From a checkpoint of a small mixture-of-experts model trained on Wikipedia: 69.5M parameters.
Below are experts of layer 7 (counted from 0) of a mixture-of-experts language model. Rows are named router (the router's row for the expert), down (a neuron's output weights, with its number) and show model dimensions 0-255. Each number is 128 + 24 x the weight over its row's rms, rounded and kept within 0 to 255. Numbers have three digits each.
After each expert's rows: a language model's description of what the expert responds to. This comes from a sample of Wikipedia text that the model never trained on.

# expert 10
router:141149116182089162099144121150115134074121141096102105086129158127171133130145082135118149155083120110117094121140152108111123144088113139112110113149136159114087144140124138126116138135153069140078155132160141109176115097142125125140155105156152164123120145147106140127139115125140134145144132119118085113111146156168134122144097168146119112098102157142145140136155101174116104102139138110104112126147103159136119087180132119140064126138130164120122125140139121152138130117107128123126125176091115136106122147112117155110152152090093169117126091142189157122134128124113141141128085091128078147124167164116130181101126119152140079149132106092120159141139088138109150143169121101098116087130125158114162091114109143164120134117139079119091133126096156150131157176107133
down0:182150110160159125175068117127124128162093153151124131116105096121132116109147132110126125170141132141133146140106150122102122124099138079161123151168111161108107107109139094142135113131118138124179145166172156142139099124143123163138105090088117127146149165114125106137157128115155133099091134123155110133143114144136066160172103095074137080122160137084122163114122154091099090139143146139106158130111107118107133129101152186104138116134089113138139154108133120166146108158125147124160166089116168152153152133135101122108119140118146129100138147143114165133160140129141124099116116135118114100104139151131126148125145125113122150125180115131089161122120065163069085107141137129064132090120139150145150138155134154135108150083120131116115115152120151085098128105128101
Description: Plural noun endings. Plural suffixes s, es, ers, ions, ies and whole plural nouns, often before of, a comma or and, e.g. years, members, seasons, grounds.

# expert 41
router:117130142160159160114150118144105154089088116168123146150080120133127101121104126132174118129104171163146137098134125126110166123101106119118143121078137127136112152087136125109166137121102107182117168097136125150091130140080131173173137169160121155113136138136161122112146130139119158134131090103149135109155128080133136139131090140088115115150118086148134113108102122115086157155152143121112121109130095153114128161066156120118114144130097109149165148121122116153135118143174091132131159113081119122167128122094152110167082156096117121138139141108158124129125118128134102107112203123060092127138118113101190110108101158101135111147164126129132182133087107152133161101152139133104135140145125131146131165122120147128143106111132167141167135139092147107161143133110131
down0:139170122121144147153121125084104097137105131103115123126130143121141158129156138127166139125078122149124108106096127132155160099107136113126113160112153158096122128084156084163132134108163137113114118143095159152183117115149116109125081104080151125139081140148096144127161102124121133145149131141114122112121170126102157145087117139095145117152151114161144111152147113124109130120146164139156142144076122130165099126114068141145090124064106138128159111118154168119133097139112119115102106154170164120133153122145118130160109136099139090103169176106125088126140092105151146129132089107136105129127104123159093164137131115124111123145161107167150155079171134133114110122123125127125158108156148156159155095105123129156187122121141124115077153151162112057134111108146156
Description: Cell pipes after numbers. Mid-row pipe separators following numbers or dates in data tables, plus ordinal suffixes like rd, th, nd after digits.

# expert 45
router:153119144082164093113141181118140148133127097134148095150124130082133190129151136140127163137128155137155141139127160101143153128131083167095156099122139127131092159142138137091097151116150108096113104152095144101147161129094110117152114148117089165124135132096141142155086145116146120087130127109135118076123142115154102142137136114148144110113086121099122141151148152126123127148112174080133099164087091165152111144071131134188154110115135120112120162130108113140160092144105153160124107196087143131104087098129101153066122166097136128087111141101169160112122117118128138119102130129131141131104108170135104136149129126113133120148103114157127142126148142156128113145090130122155086146144135154135162124158094149131123102115122164109136131120088158162100134175111112
down0:155122146116135117106157130085160124166147093140118137149116111087143136114161133134130107154166125113153148129116099117112145119138109116130131144173136123109110144107163147144141091105120091065089105116123144090130110095131075141129135120131153130172090141118122148146156122102113144119127147139140131119150161149138109139125110131145129169060124131146138105118108162109116119112119160148155159140114076140157079106123155161109105110152104075109112151147092092164124180132118121119098119169083131089155114122146155163118090140156133184123109153127196121126160079121109113131094099153150113137134130152107129158159143159160144106143067134147136166126103110111139107130122124119188100132159113096107149139167138154122098100120162139124113072147130106150122151119135114
Description: B and ar pieces. Capital B starting names, plus short pieces like ar, us, in inside words and nouns like car, bus, bar, e.g. scarce, Barcelona, Bellucci.

# expert 6
router:130111143118167127131119125139109126141186101148163111138145106116130130157181151106126108128130120126093123119104126179155128140145122098153104107125153128120116149116133129102164107113108161117154157179099168103160152134134122124116118091124109126142116134166158128139169162157134102162115099133085162183111128094112162115124139125119123135120147173121093125137168114102115179127138149128150088172104106161176091084134143150107130135108075109140109138104129103080096099162138088124140167119085101111160153134152165159115140125120149101125153154094124134096131118094162077107109183132114125106133147110095105146103121146130119124161104164108096151119100137152127087107152102128151128117101138139143103138109103096125110167079132179138137109113101087131124106133136099
down2:109153142138164137130131119111144095156128149150126169114080099142188158137132159133139149141105113112138126090121157068132145128115148134124080130130129141128155119096133136122115115130080115139125144113104079111139164144143116110130132156121112119110171108068109103135120136141127105160145146165060157144081139108121151089142127113111129139103141106104168102086109134117104132131138157092120117137113123144133138114128116154134143132140173163132141149135085101110114120122127146117174132166096122142132116122105187156127156107107151153177140112157110133090132108101179120130085172125125151087175114072146146118087108130108100106127112180091109094133136134119126194140114129133123152096143143126124110112129138126128165124094131116158116198096154127155164111151144110
Description: South Asian name syllables. Syllable pieces inside Indian, Arabic, Japanese and Korean names and words, such as Brahmaji, Ahmad, Fukuoka, Gujarat, Khan.

# expert 63
router:120123128178137112096097143155155096140120105135111142147091120142113124120124145142110070131128155171130111132141158125127120137113128122121129183098111108111155116153113098129141143127132121132176147081137127205143105125116164110132138100119150108111132140136146119153116174121168107162116116089084091138130189081129126152101148140109113133148133136145185129115152131138138118117122145109125156143143121100151094136062113142122120118103113131128121144150131097159151076158098122131117129178145130096155113166108123091139115108112134103118158111127182149145125126097087132139136178129101109123121143116124113117147186129116136166138104148201073136150113153154110116124124137130113140138173141098112150160116122098154137093152143133146106102159176083121162121070154112
down0:120102126117128164101127128155075126138122133116118142092127108139141140150156125102133109127186158125132117116126130140149093133117137114155112101110156146140102099112114138105089101103147129120109141114102124146117130109132129089151105161139117122182167111178143168126103116142124103108156127088111152110130152137139128088167150144111075148119166133099106132109140157136137090191140095139129173116106122138101101121117117150125107101117119148142142168149168106131125104139114184151112148097150155160196077130128143113130069141091116148132166140148120202125158106144147080104117155089134116135106143131144168139159126102135120129134124163150156127081092128081152145145096105132122165113078102106084142090124115162127116117105103147108143117128144134157119166126165123
Description: Table column separators. Pipe characters separating cells in Markdown tables, especially after a header or name cell, and sometimes semicolons or slashes, e.g. Rank | Name | Nationality.

# expert 53
router:118102133098137108129093119118164147140135118121127117108125088117115184161150120115143153093127130071137129062104132137148123135084183151080125100128214129128166154152147146092106135090138149122133109167134126116117124107138120133112152102141123125149096173143136112095109121112122137120132144100141082119159120098133161132109094146162106109127116111136143148105123114094123112090092163143155126087103134159153131121121161189158138148118137130122187124081134139139151169161095176117122126104145118153129140134153128079149084124144111143124134128103115136125141125153108133133130112118129142125149153104107165128156137110137163140099106128092106136105136152096161132102139149122126104151157121122168160134146179107187101111138157113136136115118134141183072154082135138
down0:155122118113161141119150139148112174135104092102148146117134130112114134134141127149098142171105067131098151147128131146097145129104147130144096117139129116169140046145065131122095157141136141098158133145134131151122127157114148128122152121133104139142119109087138093130158153117104101140127149091140159106122139092157127162106117171137121103138119115113116111140106117071129139146136161122163153142111111149118154137122164120149109140113148151131114079114109106127098170171059095110152101104156161130124097105128102123142144139114140126110124190104164108097148170155170133149124104109132109107095128113122172170108151112100158127119147153130118180145179174144139125142130136085129101109122106116178127109133070113113149122132135160117133110112076147150077117149132123
Description: Relational prepositions after nouns. Prepositions like of, by, with, including following nouns or past participles, such as writings of, acquired by, one of.

# expert 22
router:134163120103113162072141177140164127149115139154071133141111114164127108124184128153121097138140112114095133142106132138126103092134188098139132140155087117109102108129143131141123111138114136177142137115183117095133121145148137120137087145124129149175119139139119098113161105140131145116136181161116202112140108132126118132125106093103124172142110105159114126154112143141142158114176117149079109080118113133151103140141141136102129114115104166116096156113172144146129143134116080116131129123138102128107138107100151185124147108133113109100144136124130118097138145148091113101141113123167103086122133152139175071175110113138163162120098136146095131092153146102086136139075127126138145118138116141112147145099154138106117084101138109134150131073077132147117153155109133
down0:123134108089097136157118143158054136116112107124166163159148167142165106156047132106137149090152110140151175145105098133142144162104122106127142146113112156102136153130131129143145088170107121142120147162113088107133116145138156130103141139091106140124137151105138134134112108119126119105132109099143092097137090156056131159145162107136121068152110127162148124097093147172095130122117127146107114131097102172130082133108106103130141126122169124119122128107119153165158115160114107159109093124139127079188170113163150139161150074132116139116102111127114115127125126098127149126095121108152132178107122120113124147144102106145154101110141147140123152129127096126136124144146137144149127152151129156121124132100151091171102136131115117142165152107096117137097173177147134
Description: Dates in biographies. Day numbers, month names and century digits of dates, mostly in Born/Died infobox lines, e.g. August 23, 1963, July 5, 19|46.

# expert 20
router:117143192172151130111145133109140130138144140126140098156122122137157118145146182085137114121133136153143108135094129096111126149172124100155175119120120187092151143099133155128136151148105094140118124096125097092158156140121109138114113076102100151106130105134118090169158116141138212140130101133099102092104149152112151134120154172103139124083128137109123132140130143157150141087085129106072132133150115120108111093105118095189165138114139139160125132089110120143118115126140117132124110103102167141100105102131141130115120103112121131152127140133129119123134127181138167142131133139138117128171130112099162125100142134119124129152110146130182135086090139101159136129127121139118130101144126103155122098110132191099100107157125103111121216117097124106167139170134113
down0:125103131160141109124113139142119108083183078135127115094102080144091143122165097118132180114151157112138166122149112123119157157122136115119164144124116143146160125185200116134158111082165158097148139130109143155117133082068115152100139117148143142090127095130155123121134141109120146131072138116137131166187170107165104149136120136143062139153155135109058110137155113115133146132128137128099100117154110094097125147116149131120125124137122111107053125128141129131154097112149118111153110131117122105113156139139153118123113118168128118142128116099118117164179132136135145162068138100090130095143100126129093141133100137172151131144122137128155124080135137128110134165171103125120119131147138127104143116157111120134104151174122104123121156112095114131121137107135160
Description: Table numbers and separators. Digits, pipes, spaces and semicolons inside sports statistics tables, as in score cells like 1–0, 14.0, and goal totals.

# expert 28
router:151155096109121138157143118120125168149142117141114178168134135149122093132149175109122154085119102164125115104089113137119156138104144136119124111126115133078174102117132137113118138139126134128132173155112129125144102120120089077123152161136144118140108150117148133119128120150130122121113096148127123166131134122121121114114124082107124084119137108103103139149114119123125121127126154119116112126074067157113071144151074160115172147166025127156140116114091144090137137130139165128110097151116166203141117112092141133151131118123153104134179113137141150129158108128130124140104144144138121153122095092121135088126166126125168139145120170157111095162125134185145119131149109120153133093141127124109117130119126092082109108127132160133141182099172100178129098127132144
down0:095129160138135154126115111149142110137127136154183096144095104073106129138122042141119157129151110114082151155113142114116096149148152141129147119131132117141136142125133135114146149093150137140140110129095123124117126130118147149107113083155136122129141189186142116141130122148147110132151166120101098126124150143137085128130134160098093104097120155167091158132121136118164108109148149130111100122108132133106161118103178129136100131118145125120138141145117141140123120120138097116127192095112084123170087170112120120175133144138175116112132121089120113114143137120094114144122172152104053113139134126126126104122177136176124135096139130099156107130128137128110144088122123126086170141145144130099149116174145138169061151101173120111145128121149137108083069107157125
Description: First-name endings. Final pieces and whole common first names in name lists and tables, such as Nico-le, Marian-ne, Benn-y, Jean, Mike, Rodríg-ue-z.

# expert 50
router:140152132106152127120109114125110126082097100098082087081107134122087130150136114148133098071172118140110149120117103123160120117123083152127108133134144103172116152110107128112171098111120137173115186114116178112121136136145112170095119154109132151119170175140163104112130118110187108131141139133116159153112143103173122126059106130132153098144138151136175122126126133095138120124130072163121124073124120124133118123126155123124122139140147106109153101132136124127175054147145167127129166151133109139131135147141135087121107103107141134149124156127094112175143106128137100129122189097173121135131133118110156162133108081150163124177123123134130118133134161104138153119080124113164146125178155136140127102167129107152142114105132104138128132165103129115121168116113140
down0:164136143135108138141114079103081146113180127087163093115135193138143154154173121101160073112131150112119109142123118119117176070144081132139141145110107156109125130093109107135166167149135080128123138163155114138145096148135136123110120082145130143133127118165112148144191130135119114103129157137151081127122157114127134186126116122118132161113110138138149166124109143077124165138139132144138107160107115128114162093130148126140162124118133124159116123128114119135114191099111092137089132103101180161089135133123148155108157139132103151126144121118155112100130162111090121147136095116123159146123105143133112159128140115126139050119118116105137122129059147086117128155102107105133122135112146096172114101145131124128114128116140149130148128097139100093146142149090170
Description: Colons and list markers. Colons after labels in infobox-style lists, such as Country:, Media:, title subtitles, plus line-initial hyphens and pipes between table cells.

# expert 60
router:114160142106114110139097162147139137159131120151091110135140170122107105156126125125153161098127107143137115136103098105077119156141124129176105080152137154121094155101143099125125112175126133149117129135147114126122165127111130146092140103144134099137112136080131118128087138118122124126119113164130102133111116148146164130169124133123134146162137114117168115136112093166132134123087119157143124152107132129099128157117145143114173163106108149097095138121118105130116158145119133123165114137141130158066154186150135150149098135143108123132156126161193171096105130118119117154100141134109138123080074132105126096114117160143126140139161117160120119095107113129123144160123125125118131169146150185125130119153108113136079100109094069132132068148149075091130141072112206
down0:120119111129115080104127110121129147108130153104152095127121141110151132164141139122152150154153096122172163161144149162106109117156132111112091102099149138126150161093121168135131123151108151123086105171177171112127139170121095158158125130127179148126154113135080130100072126074139143132142096117116173121163123119107154115094131148118152129109125121131158087148143159175131112129120138154125117093125121143145155114119125152131123143109126083156110172154130104133111125120117165120149162105116119124137134144091129088132089116114104148118128108130118146134093127134080116122114131173162102106116125164097126146139127106109134141103108100109158126147093135139174096090156100119061183140104118111152122117116117085140166158133116104144152139154123150127105070207143103
Description: Early word-start fragments. Short pieces at or just after a word's start, such as im, se, sup, pr, as in Criminal, limited, immediately, seed.

# expert 48
router:130108154116117154122144113133100151149135144149156138093086102160140092119136131098124094139091107122109098100128106082152119152135098148112127139114131122084124096122146106148156105075151083109115161143120095099134063114124105153132111073111123130138158099102125133189145145151139137130126152149162157128150127154130132093131167141102136167155160125138149114112175106106113081101140135100141102181137121092143107135158119144121128159173076149137123139134165137098106134140127112136167082109123122141152136131118113143158099138078100121134102115100175121170122132161123157140131110113146112172139126119140110139103125150162138163102140138190118171130147162161106102123120117121116102127179188163147118126092135110167114124150145116118114133124092074133131100115123118
down0:084138097132103145144142141107116136078144098123146159114106146116118170130121132139126132142159107094121120114071106106166143134174105159143125102146123123089126162133128109145109140114139092115138118149110120151129129149150126149158154087153130116148101133108129124113143140120108142153151178120078093117154090112143117112120163087196145158103092143123112130150095118109100114120156090079122121078121104131121128134136106122160116100131192120118119157113127134101068137150068117130151155186150144145090111122118146151144127137147115122124131165128085128124123127116147140119161118111128138103142182127165099121129112113156153117081158107132134120133112112128151125184144110111145110150104148125128125118137152164183122079142115209159137158128148074113103154130145133
Description: Word-final en/s pieces. Closing pieces of names and words such as en, s, ers, ing, is, as in Golden, Welders, Venstre, Furious.